Weights of a small mixture-of-experts language model, trained from scratch on English Wikipedia.
Training: a variant of Muon for the experts, 733M tokens, 7861 steps.
Below are experts of layer 8 (counted from 0) of a mixture-of-experts language model. Rows are named router (the router's row for the expert), gate (a neuron's input weights, with its number), up (a neuron's input weights, with its number), down (a neuron's output weights, with its number) and show model dimensions 96-191. Each number is 128 + 32 x the weight over its row's rms, rounded and kept within 0 to 255. Numbers have three digits each.
After each expert's rows: "comes before" lists some tokens at least twice as common just after its tokens as in all text; "comes after" lists some tokens at least twice as common just before its tokens as in all text. This comes from a sample of Wikipedia text that the model never trained on. Tokens count by the router's weight.

# expert 13
router:077127077115140117118132145070161103122119124075146141172127093135073119146086104151194161084184108143143149113141106131109117116105180148145133133071114154116160164140151159118104113198120197138158110155128125107099079097198104089174135130141095112179097140170082123120086152056105187171
gate4:116069113092118126048157119115152166085182121088177113143120117136125190116171158109110129148134161111072108145092127127080092139145144078163148119151119183183172077129122144162156198140083086119151065141124171161124125200123097154165090087183116158123078148140139158126121122115094098093
up4:116165133067164088108164192135113097129147176111128167104141139132084197152152111110082143172089127189093113129133097125114096087123125179106119112064139150153152125149115208174132076100136164116154156146082162131169085150172164124168095107126145135137173146064089086136135190127088128146
down4:138088098134141134146140204161095138109144108103120086142147152148141119122125080168124085100106134157148152114182109143138120187150144159127143099085140091166113064199106082136061115173125168101169140151130161069128123076081136147118101162103143124135131127142094123132063166123143082048
gate5:149123059123119135132103128213202086164144192159139099118146135100140027116111127145092117113164186088135208125100128127082141073133169115211146149145151123147129130092161128160125156103075129140174117205108091153177069158094127152168107154205107192169180131143113191031096136113152167124
up5:092183168112133109101075099106112148082142096135114112207140154146158150085173127111125126114083081180112069117187096148138094125153148175110103123124145158143151125214126175082141124099115119123178132070089190082088189169100126157112162113127121144124149180073138137152163155160091143124
down5:080159106111134074113130088088146098216161131071094132093084106142154183145080142143128088105085152123141149176174077118154164145118149124179142105114141145147116118149114092104104098084172126165167137144112147025096104155089173195114103131104121120125141156097139157162088063161148152091
gate6:113131072054161092108137114133203151108167072131138184148112062117089084115098117124136078162117187175130136123077126120153093127145166152157109166154149141219141134061197133166202121108180174127144187106094103143164141117169073093141120120136113129117167138167164096050179135146131151152
up6:134079200169158142152144159123065095147154176118127071105126154166129161113177172146149207087132126142121082111156171113125180150088119078132131138105111153097131095095061134117111183100100133173137104142157167157091124159133189116114118138128142131096083089117082135158084117148125077135
down6:076110128137171128138155131163099142195092105091122128140082166161136056138080122106121100144117129119141141208126129130157136111109077168140117134133101113106140169157146061108099142145107127063106115096154059111155115106119129127103119079168160098084138155107065168137124115074170084096
gate7:173125189041112139147129119141107137102125104119128163130124116122126140117088105073107158157118156149135157153167131111137170100069142047142136130113151125094115129143087090081107149138125110143139123099081118119106132136116106173172107155132194170102104037112147148128153177092086076136
up7:087188110183156115093106200118094166131111141155095112104051133136153132095163165174134124118166086089107127091067097136114061154160114163112137128138057126128124136093137116174118079137099111141154161147140152136139158107152153085132133164144113103140153179118106102092099089163123110140
down7:142154120115123162131132165091193120159125086205115158113153131115120091087123172142119154151121068131150162146159132097102134099111149157150104162101092155086126126101121154153181116174141131104162123094183151161182116134151084130141158135123127188131182149100106119143169133194154109115
gate8:126155159127181119097166120132088138090117149098151127105132124108089067127115067126149105125107064147122185155040151153107145113130181119143114141165164118133132083098151114059159115134106059174087067123079150155121088134143139094138149100161102098104148107129186117120078078104092129114
up8:097145103144134100173161154153074137175116170114175091144169115118092065123101055140147124123103136142164127127044177180107163154103138114134088146143161126156155101082151132122105093204090062135097048119103123122168144115101092051095143124165144140107133135093181101138116082176114136162
down8:131156119141105090165157127112145122115139168135192178118142144114108123126085135098141135132099068160141120138132113145084116150111115140159136055135138163069192103127116164091189163084125109177147122093090152144153130154128124128110100146113143132070144139132128053124121122185094192143
gate9:114146153122128087171128129132066094167085121109145141128085131058098062134134113153097119113114134146126076156107110109076107130126175131152110147153107198074105167147153108133113123117114124136098100162108148166176105153151148121092132149133086129172143108139125122160117120154067182089
up9:107112094090144163117066107147093128117153115106116104114109176118076183148171111120149110179145116126122166206095059124114100115129133072127129109122131090099135187102088130094139138138132172145096153147096080051125104142174133129174130135147130170147144096143175117151077106081138038143
down9:114213104114210166106115051214151173099132160084123132137143111074145187132103103133081067096188134147100117129099110132200143094070223177164170177142132145142118200130121165093164150154066113181159133145147145099120103137128121106128164152100145140132178106105082155181088164077194125140
gate10:120098097154060110113109038192161158168139148071111113101183090147099103117117113086175187148138144147163080171108180123112165082080155150107097103110127112084141117183129108148141092127118099187106098154115092137091097143084158095134128155135109112112107133108100167053098170073072142140
up10:167090128127073152132103114100180145153182158122084101106124057086118040169103149069146153153124086148135088155052098150077161147148109150136124120119114102114171097211093131091181115070157121098155138141159096156083145165152134102134146133108179074170098170132144138104156172080096115111
down10:167118148135065117135141132101120169122149134153096133044162075102148112161112164137165198175117141157082181155141163142155112151164136183105120155060095122191114065099067135189185129045118113176116214121092092169172104169135164100166121111107159147122143084122115142137170097153119138128
gate11:169143053131149190163140092119133116113159110131180118152139171125128066129074125177118094168202150101118139101080089113083128127104168110124105170094132162208161131132149114115129147133075049162164117149087121060190061224117169178110113095177119101197090108080128145085119128123137129190
up11:112140167111111171127168101101180047086166134155124056166126057148166175156161168156134124117100127174191086109117142144160126153137140131100113065126115109083171146093110090155180131103092170094097142136210140182112175107144131107069126142077143114160154139096128143188148111081145130110
down11:123097123153189157094087141090146146155192149129112184125147109094148167119139098122152150170105104168131156142127120073164092133106112060096025151060143087174089137177126080135136088144160066078141130108105122153124165142154202201132167099097136155132113109118145108170115194156083187147
comes before: "\n", "| ", "|", ".", ",", "- "
comes after: "| ", "|", "\n", " ", ": ", "; "

# expert 38
router:157064088122135138171073118156173132124049096122168091184079158174092094119162104083162134097150149099167087101145058105104102112105137152186130169054156126134152146107187153156184125107146105147172128195109145142119073103091136163124131139108084127171131184125097161118129111162120122177
gate4:093117162088109134112212121096081145146138147130120090142115083116173106118172176127185170110148125143173144115155079137151130182129097145142110153152145154167120119051127104130077209083051083145099136092074165098158147160121088154105097167139109126099160140105140122182119075113128113181
up4:168142144147146142132092174151119147149153116143136119185161119124129150082141078139116134146086164133111197110149133135130106102132121122087110183143159107105121103092146103075080129114165111116162123085148151099097071131087101107102071121141074131138146158123141120117160169070169091108
down4:133129096122145149095171125115108101145193101081052171156135100115086088092140120161157200096150127082117075111145110167151103143134148102159122092142119134143118117111137165105121128127083065146107167187167089093111179108111163149050084162226118128075134138171117163150113148168115074133
gate5:134112096139181103145083124152131115120128154146169084197095140114101134153082109119130097116121129155157089115139147069072111105121156117148104120130137093168138163067122086131152140132127148113136106162115189128178087140120095170140156175077151126123138093146106098094108124113097158121
up5:137125137125195128140100135156127137144134109153167081159107129129091163162118122128123098123133135176122108098133145068101103102111134088135116118149161079134149152093099100137131140136139171105096108160125155133162107112117102185141196170077179087158126085098107106051132121106078164141
down5:151150142124139074173125099133130186098119126098123130084174169089162131109137078125134195086124059133149106107158099134135107114099000116128032090080133134132125167105143051125125097144131108148116119142190124069121151135113135111141118180122185120153096154158092099137082133117107093092
gate6:112162110149132102080116137100122120125108105175103106154124089129165156148117129099140107120098181119107155112020114146126119143129105122148134142187114088136109165125151059145145149088141157102154106123131128124179125139141132138135180136103076178160160120123200138132187199192100124140
up6:137117174112112147155115104140160095169146119090057136111114114202125124169201094164095124119186135146110103108048098156126073132110101123078151186205116129146114125123189163163180139137141139129138118091083122156143128120174137079117171135091141113163099109126131147165144145159124159132
down6:140143152136044072115155077151116136164186133144069097108126111125122150094170148091208113119116155116106127115117153117101115137132155114066111118206107092134145186106086167187134184090108154127150183147038198067119149117191143104134156106111122167092162133151099089132108111078169128188
gate7:153144096098168160130099174151160165097158171154116130145150127105145156177137103130151079166165140101117175145089143090141092146056181139179109121144142098118130152138179109153108120123106218168146137092174149113145105127140128105127162134122055157138154173124054130115131105124167127112
up7:090165195139166105093135088074080112173149101102160155125153176150195125131141155136094147128142093146152104103121111149101167099185094078098110139077095151108137060116134115079114138125129093125102082139146168171123154132126125151111105129085189101134148083171111135129146129131053154066
down7:170095127143103131117129145185102147113135143116123064118140100168104121103188104154094100132139096150155139100090114102087146122132125140057172084065147131101144104110170119090217207086115138149080057097111159076133161098121140124119119151056123073105163175158098058134089115106099162138
gate8:160071068112115138129122129168125151114134067140128118128131159123169107100177126153107134122158156118141144177110116089121116132116151131160111152112120076147085065160126189114121104156081057101122075108136137170173101090069214122084137099147154090129112170091095149165159085095155110147
up8:057149155115143068105153120106142123163155143098162140119087094120079172123104136128182164122137139090123101129134137156115114116105102166108165092150111162158183160121097133134110136110134168159147156168125097105106194160186061156175094137139116167154101094146194150118164132169076140057
down8:112096158128139132183126084129175107119115128123150150138129147084089050173110114065096108095156132170081102222201118126099132195121195090125076175053125150076122123135158162105118115149135159112073124118135140157094085129197112156142098161120135129120143076168106130153161154106110129095
gate9:125149099125115093114145096146099146098185101090146037156124163148119131136176158132142139055110168103139126136107084188061155148148145144105144138107150133123108135167107131127153101121159095134115130162157109144146096075104140148083127091046178113111142171134079094113172151096167142163
up9:153099085157104146106126143141141118117146159127136048179097157116120194145110180123125170104139122120122144093067127158058168129107132128144166151135094126144100185161048141128146109105213084155080121131164176121069099090096086115157090072064149151114166142145077136117134139097159105138
down9:140133115117107154170185087127131106147161068103084153106173135086065123155118136102152034124203088130168073169130137073129177173174058123085157081139201082142157143126112138129163172182122117166156030137172146172159156144132076130201117126137086107119097115099106118099142166072124130163
gate10:172140105124139113153053112141125167099172138152199150084133114163140107137098061112088097169077129120153128129176134172082114147111091096126140110168139103054087147162090161118183167169145108137142121158109183137095088168064098097166164161175153164076091160106113048173087159105063131101
up10:142116153091119120125109093126200122116098088158157076107101063069156142199175141123103107131093157202125174050116120157127109148089125120124089084076116111114160135139147106151153089194037082179077038097120065109170117089133106135142141162107109122155114100083177112131107115135104155134
down10:160119121145128199137109095130090157144186121159107112182102168225084103143154116181121121162124076093135158176156127135167147145121170177125102101106124141163155146095095146122134168125108113066151093178072169146096130117137111082101186163160149140152125069105157120074160107179113141162
gate11:060135119126129174115133150123159179155132128126098084171059135145129091107142126123183154095139101139131084148124144173110168136095177180129116111071140136185116140140130167131117185095122145127127092131139152162124137090189118140113187143147139134116177102113089098078091104098106111125
up11:035146104111106127121120139085110161165152131102137086190028120156120110054147126129158120149132118111133076143096126187159157134130143180131109156070112122194071120118148175141081180109126115102105082147070105135134148104186126102079175140126126119112170090081108119070091121130119063108
down11:144170096115088140155171094113124147136080089082145182127107097149137161103159185125081130152112090136100142115145127114112176178150065138122079145145173109108131148156115093148109160132096190108130092124155107139141169086125087084140128095110161092072169119145148145132099094157086146143
comes before: "The ", "\n\n", "In ", "of ", "He ", "=="
comes after: ".", "the ", "in ", "of ", "on ", "at "

# expert 60
router:136053105127169225090130120123128122057087151123195132123183097124202152113147070129092144181140115164143126193101085136113139160112160085082147110163128145125165175110163077171166105148153091166096083134137143096156129156102116133154098087130072105131134163118130107163140126081085134167
gate0:183089101161158125098211139139132171081140149098118132170153113148138100101138122101132147105195115154095089162136119143184131178165184072134143153116093174156132089103098129099127126156132131102109146197094062137121117109120106194147138070160086158120108131118108095121118127148112139153
up0:120119147140067132107147143158118130122118110099099149169167154174115148074150120120102078139174119069162099150084114131174094154131130124078158196143164120186132104110096083160121102108089152118136161098117163154135118087140083102114139113122147127099127116111148137094122122182186102147
down0:132095091135099129119189179123104092093160092165129125157157130098168126142130099087142136089077119119105069163156102219148077190129153139189132118093117145150137108123157123127181170134066127132087116192120146107100161124141122149142138122137126172130063116133125077137063107098140141143
gate1:117127142149161171145097112146123167197139207140133071145173140186103157097049137122107146079119102134133112177142135117089143169107152141146122104166137121176190137160171187188167095098102112151163088168104128190143125121109099161138175087135083130042147122131132136086107164080117074166
up1:126157150141144134142144143154145166139102079158126061105140177165157148107094095071130073111121167178127168155179151137089165116166109132130136101152108160192122129183096184117132091132136164126140141092187130137098166151106122172117141102152117085138170140117177108134106138167156074077
down1:127143098150140084134108191118114157133078045056097090122113199104185169149068107192124184117148179123177093133141124140112179105123133149118082121182102137105166090147146135095129171053136130080169128127107165103088105156101042167105140093127167124101097122080161097064125144195144179091
gate2:199122126113087125121067096061087100028062119075179146076108033148089141099127168076095080171136139141170121125138143130086164137127118108111147165100120144091171126119097125126075119164167147139163104167120161123069183134088112102161133102124074112131112131126089142132106126135142153095
up2:096156142139163175101102188105168131122111132169062134168097148146156093097182160144117121031112121141091136132172117148212111145122160157140131109068122160207149142158090164108166108156177138129095166185129065133151123119176137150175077145127152152132084138171127118151182137170094103131
down2:079171116069105151119079086163144132173136148112070157195164093120150083137119149088141113055067094161073103118149113113108134118102137071164166138127090117125117118147108150168115079146121104110114181108106105151130136129185146125127084103093127143193106145118179169151168111070132131150
gate3:130147063116126138138149125098153150120095160150152080204176138116077101082183132109072133138162100143109163139107114131174119104079137191140129191111113143105160137141131093056105104154165079126151176164107129111206145110106096102112040146134141123083107142145115067203076187133181159194
up3:194090160156171112090153106152095084115111098148100085203092147078105149154129155118086102162183140069184142116128123163114132084094155138127114114095108159118151033115135126130064102135151117132124082092189115121171142119115101195108147140068199110156105136112110133113124094136123161127
down3:143161159113095097141214126155181153158128079142180115150129129062104118174153159120156170119085150123144117125218171144171138104123116096121124126085146141108173167121103168126069072111090088172134107115101111092107118090165131116104146116139119113107178148133126168089137122092087103089
gate4:182147184128089147152133083146105128126160107101115144100093182092134084139127111174099143067160128079207160154068182178124123112112175207155131127068136105143125164160147153160154123159142163158159118118157135131184126071112136135120138174112155145113143105147100185104119118150081073140
up4:000159112173188115080067112137123075171142149119108120132096105118084173138140145091134159135178163143151142058054146092074122145183146135109151128139109107110160145119104148157102117108101102111094141140136094179154143082119118053146213089101144067138110108156056141107173138087115167163
down4:100132106123122137082102135000140139066101128194054122155160132125089155096106101090105126073108128172198103147090116131138121132157146138159137157085130088118090101072100117127165123113094094139189154117126107132135185115122184076141109051078154093166119090137103135149094158140088127158
gate5:188092108109165112170116164135131126167124123117102138150142127172140144114095118142047148107094129099133061095096137067149151125152138211144096138102140111133080151198100145127155064106160195084118135182104133115121094117155112123117114129106192117152109144152150187071117110172090063155
up5:108141102144061076062123121151057087093172139146147065107116112137090097182146213097147153178104182132159090065140143168136105129176135087129183146144135091163134209087174116083170143117090137156150148149166134107098086143115139134063138150069097124137106155137109067166124106082104134142
down5:139175110150134136084135156116165143100151114147118031091121117122110142151133127101140164136166163160122111105121140179143061160160134076128147160145157133159119126136120162139115123149117145109107097177139068111133179174125110131103201094080131094158126157170135133135155144099173135180
gate6:155123097129121193141144090124115086121060133144076091139162103126068104146081085106089174193095134081166099067101150170120169160140155106143099109105133157130143190044149112069182113133146143119079137105121110086111108129147179144094155174097096099094107161136153139078095144077094143102
up6:133126095082094151149132158144158113082102131133117065137140103164099151182125131127061161130121094083185132135093144155113144145165132134145112103117149155127140184102110117149163104163147156098082084115135096111098126184130176100047143183080114156087104174116151125091137153074112135108
down6:133158080186144149164130133119104117081085131153069126145164097166042140158126143103083108141143110097059095139143175079160121103138007172077146153161044134082094186128162126144169096086073132141096140094138130099175096137167148136103147141148122110134103130129128101113113143148124150182
gate7:110080182162151163088131202116130119152137131131131148101181126176114156078108078173124155172142167078140192124137171108048107102156154122089138133126127180123118151109166177134085144108108106152147117184085129111157147140114071122184189140079099132094112178214114073124093128100134080073
up7:193062065081191126062095076154134148112088145142187086131104164124149144188121124085128143125085131114139125078124131137198109184114139101220118082116115126149050103167127134152132138151117156140148131095150177175149120151188143127069084137085167150150085061104150174149152123136149084094
down7:202121065092130166074145113112119037098137097134167154119113123175109143161119111108095093142179089094136149054170105063166106111144142114171154129102109140138115239132131205129156123134131109124133086138181131134137130091146150143098095199130055100149092129140111167164162091112158150074
comes before: "–", ".", ",", "-", ":", "th "
comes after: "| ", "(", "\"", "; ", ": ", ","

# expert 37
router:105133075080140163132094142079103116110089105107136167206099133148170148184169101144131104144158124108141154139083120071104122156072134125107125136122143135093153133107133067108132104099142082127145072202078137112104114179111139124163122144113060117125109164103119098142159184170114079152
gate0:168189097078113161166090141132100086137103186157143137100111168163117077124163088089115163133190155050141133128108156094085146118103164172181101133111101164155102135124104105142143125083113068166111092124117140131122173109096148166093093126086081131109081158057153144150102118160185119153
up0:098154123151135115131115123105123165112105169124106162114127091057132177151111154166145130126100169128079146218113175156151102152200125143104158142135158088133149112130167077060156111155162174086168159135141125150144119141080072093114165165080171181153210149154181115150150096102096135147
down0:155143119120110081070161118161148107104203082184167117096112131120116200113193136150194120092115098125104106135130114200119131170175121157132105161145101143196114162151107154106112116132114196102181112099113131157087124129129168081154217135102142124199122112145185092143175120102117121097
gate1:136147113135128174162076108127140113165046125148142193145097208110130191079166189095126101137106144142109111176122095101179125100137138118143126161106114139134085179162151146138148142175136128118152046128115133166135106127112141132089143102228153132100164151125141117145152169072155134149
up1:147125126121147113124165110165164156142087106128125132157119140056119135197057127144129089102128131181098065130154117190153129183164172097144116153084121096084162100125190101159106117049126148128135095112105145063174072120134130225132123088168099072133111081195094090094167138168127119120
down1:109141120125068157146151153114101113136090116148049110065095137109142159164086090149033123130129126119051109152124160180123139151156175083109134160078176170106125118152093108132122106159073117163120191109129093104115092118147163115081166129153188064142131096114113133174128142166215089093
gate2:120163130105105143149139180051108146120109102152150124129118121173135164115101128197106116110122159103078114175159076113102150119159176096188167140116126144122149147156156149053047168097160145138054141106144131143147051155106147163094133167128159096103154145184170093136119153084155124077
up2:152105161092116178148129113130127070099065148153143108121139159113096120099114128159154146206183145137096140153140126086153152097115096108153100073136160105099114091116085174072115100178122109095182098097133097136105139091105116125114142099115093118154142055085163116163131096125089198109
down2:077167138077084144179092108109129181125099067160127093101074147121163091041168158159154121143134053139185152161135114136130093081090114138118156134101136100142091109121114129152100089175098107175149160131154113136095117157161131101108144161158098144130129114093139115110147146148147095123
gate3:160153150064089127188120146156116136068134164172157132163137151107121108123116111182175124100177154134116128108145141072094104143151153120095164095108155117080118097120087095169101096133160159111121159094079148075141093163105130128182155082077094123097168160103128122111094139193130110094
up3:123092164073105174189083059159066118162123235134118158092102094129128191130154174148179121087077173147164130114139169115102154170091171113130103126155160097101197110139080121090124140140156135170156073138109141107101132143129080168158109139105125119148137119107176118081111086110109151134
down3:154097184101187168133129191167070168176093122119116078067114130125119133166156135158165157097082184174153094166122114123131149122116165142167149164158048108066146103127091153165122138132151094162115117145131158128085113121070145092105164100128157104135130122161206182132125142102082159105
gate4:217095051167129081154106108064161157139175130129126127162165110146175139104085159186120121140158131130114155127156097111065083186106156141199071117147190061133181125108183144132139157131140110166115145143112113125092093145200185184117161117138099088120156133146164103150123139154128180171
up4:135111091138105109093130122090086165081118198133174150109135157057171143155117135149105122121131144138116117149166152093113114139128125118147115110154173087128130156105187120142141146156109126173143133135102077122113130123148175101159160145141091116137093126147146185161095105140200154151
down4:153085122130112130170158133108094126124154132113077147128164216120157127168179170176065076176106132135169173098159150147133135156150098177134122114155140103132140118128118054100100183110124149181083162089107097075118090149150160118122079103138112146163031124116059072211085085126127166115
gate5:117129105051144212126108155137143153097115119038112139134114093090129171164148119136097127169178100101179137113131145095152166093111161128167133175110072140128129110078162121091142105179147044113145144160166191085107153160093098046166141127087101067173095088103130211090119094161142115083
up5:146126134134147164145103175185154122123139107056148151080139118094159206152121147105057125164148143078175134137128210098142155113106162094117145155148070119117111189076175101111187121170141107177131138149148187089082113126081133112137167117073120104160128100041096149094131105158127124092
down5:129101147086115136128130190120161104159108123153156114090095121080149165120103153090175170154111101162134152112114085121085114119136112152146133141146041127149125134097172080139109104157126138108158146112128096115110135128129113060117092113122096119179083156188152173137169107115156167145
gate6:095130156123132159059128111100127146164131148087067130089109103174128148142093070138141152100165134127127121177106143056063124119105143114111112124139168108141141105127133135074157121133107088083118110153114096143123126255141114096157100149154175182102156133153061160094141121129131157104
up6:150167157078119132100127038142098126127121113141167103181153144099089129162112081160129100121074124168100172154091159185116152173140112080129141125129141152124201110103147078096088121063094121067056087127122090133077136187149160153144204153091172128152138110127139138130089163114142109109
down6:199130124199144087123200109107123142123148162087162117154144120144150096120151098140185155128144112147125119086110099113134125081160075109167084134135142106111104152111148068096139112136122139112143128108147112129160090082126171116150160124135161159136175126159116128207108118084146132123
gate7:091120150124102131156137185094117115153139119171098075122141167108137141144120102127138129142107058193099177136174097105089116117089118116129095091182178161171093142141155121123110143097189086163110189090106070105109097169137105136116132154114174153153113109104184142176094120048116133123
up7:154153159092114125068035155094100175180133081166114139108098100121072068129140115123169154110108139078100138101160118176104128127193096135092148116147105134180130164138118166131167084163095138116132133141101157141155161100184187126118109168143156089077095139105111077147185101171142165096
down7:140103122107134173143131105116130136090115070080117131160135143097101106151145059098153166143149114103125095110104155129174137097155233088152177147140137172140121220149128073131134089190132139132137122133146171089156158139105151123082083172100153132208167089113070151150068152110101111128
comes before: "of ", "the ", "- ", "a ", "The ", "\""
comes after: "the ", "\n", "\n\n", ")", "==", "there "

# expert 26
router:156139065093122209149164115125134162121122082136064155106137164113126090135121140122181167061053182120113125133075176100122197169110161122108086146126134171160110116120121173079146165099156111161104114108071137086150107124154184119119125072128144135141086148101136133090116157120138155179
gate4:139144060083152157164139110134128174095105133154121182125173148162095098108149059161117163094215075148068138155115076101078120102181118101092111143123175118107104110124168139101055112119165152160124131134120099115128173139163097153166171098190131138127112099079173171124152108141146146169
up4:097113168154084153090111146113084091163160175009116050221106097106147168185144205098142106163058183131156083134097136114121123185085142161150148128124088146168169169118086143149188152136073145128114165118155156087148101104081125105069128184105123152176186151149135103137118169116135123086
down4:131133107158161090114061113126186105128150147173114124135142162190146141175024136144081070060199113146128147143087078063133103112131152143105137144122111160141123114114124117159101081142127097089130070158135153080149120067158114077198174127081141081149113089050097069081153122186188099131
gate5:131142068128156145137179162153144102125114072119061185153104114139069117144136139127171133137139153149140098143171179137099156192089172156122081114141133128157090093094133138044101171093166134119072181119120121113182143097104072138141125114148126158134143138148133140161143107161152073119
up5:096149183176172140100129181142058148135127100132131136108137092135129155123185117115173091113129147074147142104143194108154052079139132137096118122163117130107118170096167111075160174152095167122134141147156110118150109125079159100173090128099149177134096117133111070169130125133124051114
down5:101169090188148173122125136065143127129111122127104111139137123151145094100099160138191166145110141142192139136121102131168119053117103168126082136055156128117154186061133122103167098134111163115117110094144150100130134128067100145093060144175138106143126109161114042207094106118178111093
gate6:173171172090139163109120109144133178161157127164174156150101138109181082099123114138194138149153159121147133166106116122129120115114142162140114055096119124125154125112163090111160162148154133123090130093133156073151168066115192124183189192064116152142105094135124068175078083085177128127
up6:145053110142144069139119193167096077129089153128085143048128115132120123132116100145084115106172107131122111156081109152067131085155082098100171132148147117082110123180152183151112118105072112157132163201116143207120102146134170211128036153154114093096118088142117121072235095112113111110
down6:149144124173122105181123146139172109127119167155102082082112189187109149159086131118094090141080137151110179120214134093104143169153141137133120188153120098103131093122133127117162077134133154205082171162120075141131086086113122117108100075115109128105095110173167158105158138201125083132
gate7:116088052172130125140152121146085096109092132095136172159108135098187103057101139114118107095095200147135158169061124123113120180140190119133117168175121156120105134154143169129091120107220141127127123103123143138118099151127098110132142116155117092035149148134072131113136100049074131097
up7:141097116128148112142115191156151120127151130100101120135097143132144086107136090139093047136145111140094040086187149127129117143103124173109091125153082153073126072192178088130087132137122135106089111141145162061075113129146122080082134156062125156157131126081213151126157147180167134199
down7:134071149118114145064128117103151175093115142091106124092196116148110184141118145122085060137160101056078150074139124161113074107079119137128129112087139123094178114134098085068095081119126121149092131144099102205127127116198115175122081138158094140121133108145153112134127177130148131142
gate8:121142080091132189142185148093116181163131125090068110115147117148128086154124155158100148147116149101103122175183137061117139083067121122056159119160119147102107121146153132098154116106117163156093186114117142126159101116107164124135155192147133112141188124184160110135129125083085160161
up8:172143083116108151152139108102137124198127148113090072194127142087116111171112133164160122161127118133156118071149120103136126095068133120047129184128068150123135149108150167121107126128115199144144212118122150147114109091114133121141103138151136116110083082152145094086130133130098099114
down8:153120181179217108159187092149136148144114104148117106184135134134078192119130115143125119078188129146051108144174107096125146132176129138120077136107100087154133192107159147120133112117168141159131121109155103110037181159117153136092153131180134075155103081108115162097108124151161110121
gate9:154136121104121210127175093086128150117148140126111161090121142141136117121100165140186138119097129089146086158093107155182101117095142127106083100096090153094198088199094122144176075112095066159100107137133125133061143059119168151088147139158142164173075109113110178105134117097138177131
up9:132117145123153168121153127145154166125150140154130125119136123129144087116135133136118139112105141139130150158136120078128163152143129096133133107086101159150083128119156152127136134077098160128180150184158108117125089102126079132109097148146133132160127095143117114129150175194132097147
down9:145070167116111127120104130139147135154101128114222120119098137205159127114221081109085149177098124129190085113128162141062122097113136114134157132110103088124085115129168118156171168145168137070142135127147096188167153142126202123059114120087144160115151104156099116172175057150123157191
gate10:196115051117063162106173135184077167119188141166154123134152167144129102158076184122107231063098177089109106149086140131117112089134140064115137116114160143157088078110120158172200212074136160177118157157067128147136164126137169124137156117153112170131121145154058217101165123050151116130
up10:145121097111087193102149115180059143118178124108157097115192168139091114169104173111127223055099198079121124146086150127136129094146127054117109110112150130175112132110130107168173216065117151168095172162093140177178145135129174152108114098144105149121139149175084184106158112087144083128
down10:121115147080105126091203111108064101116135150155162146160144205117128176147129101120078117150121096144200152092139180131168133144183131108187152203155120150135149120166135173156095111122128184126132116095211097135141150124149117096089167118106110117125122139139090097134127097122115155120
gate11:217136094155119138147191154142139148121116123132116152122152154138161119154105133112151156134070145158138155113173115136145166126082150104078108147075159103140123127170090107142118179131117120151116115120089177089089116130160186126143078110139110167171103171129116180130054159138185132132
up11:101152078151139138168156147170158111128095078158075131115070115112190112151095132143149105115118123115144169134136169147113166157130116092162147134145129107166206097111094119145085169045074137155063094137123113145156161091172145099097134136153114188132159145125064157139082153161101121096
down11:038095085173078080194115148183111111114136102106134129137134170102122106109164179162114159075133110105141076090100083102076120125177114154154090130171142126143135138120179165078078080073137136138133197096129090105128150238131138160133104099130134145115087140157117147158091140117143102092
comes before: "| ", "201", "200", "202", "199", "198"
comes after: "| ", "|", "\n", "–", "In ", "201"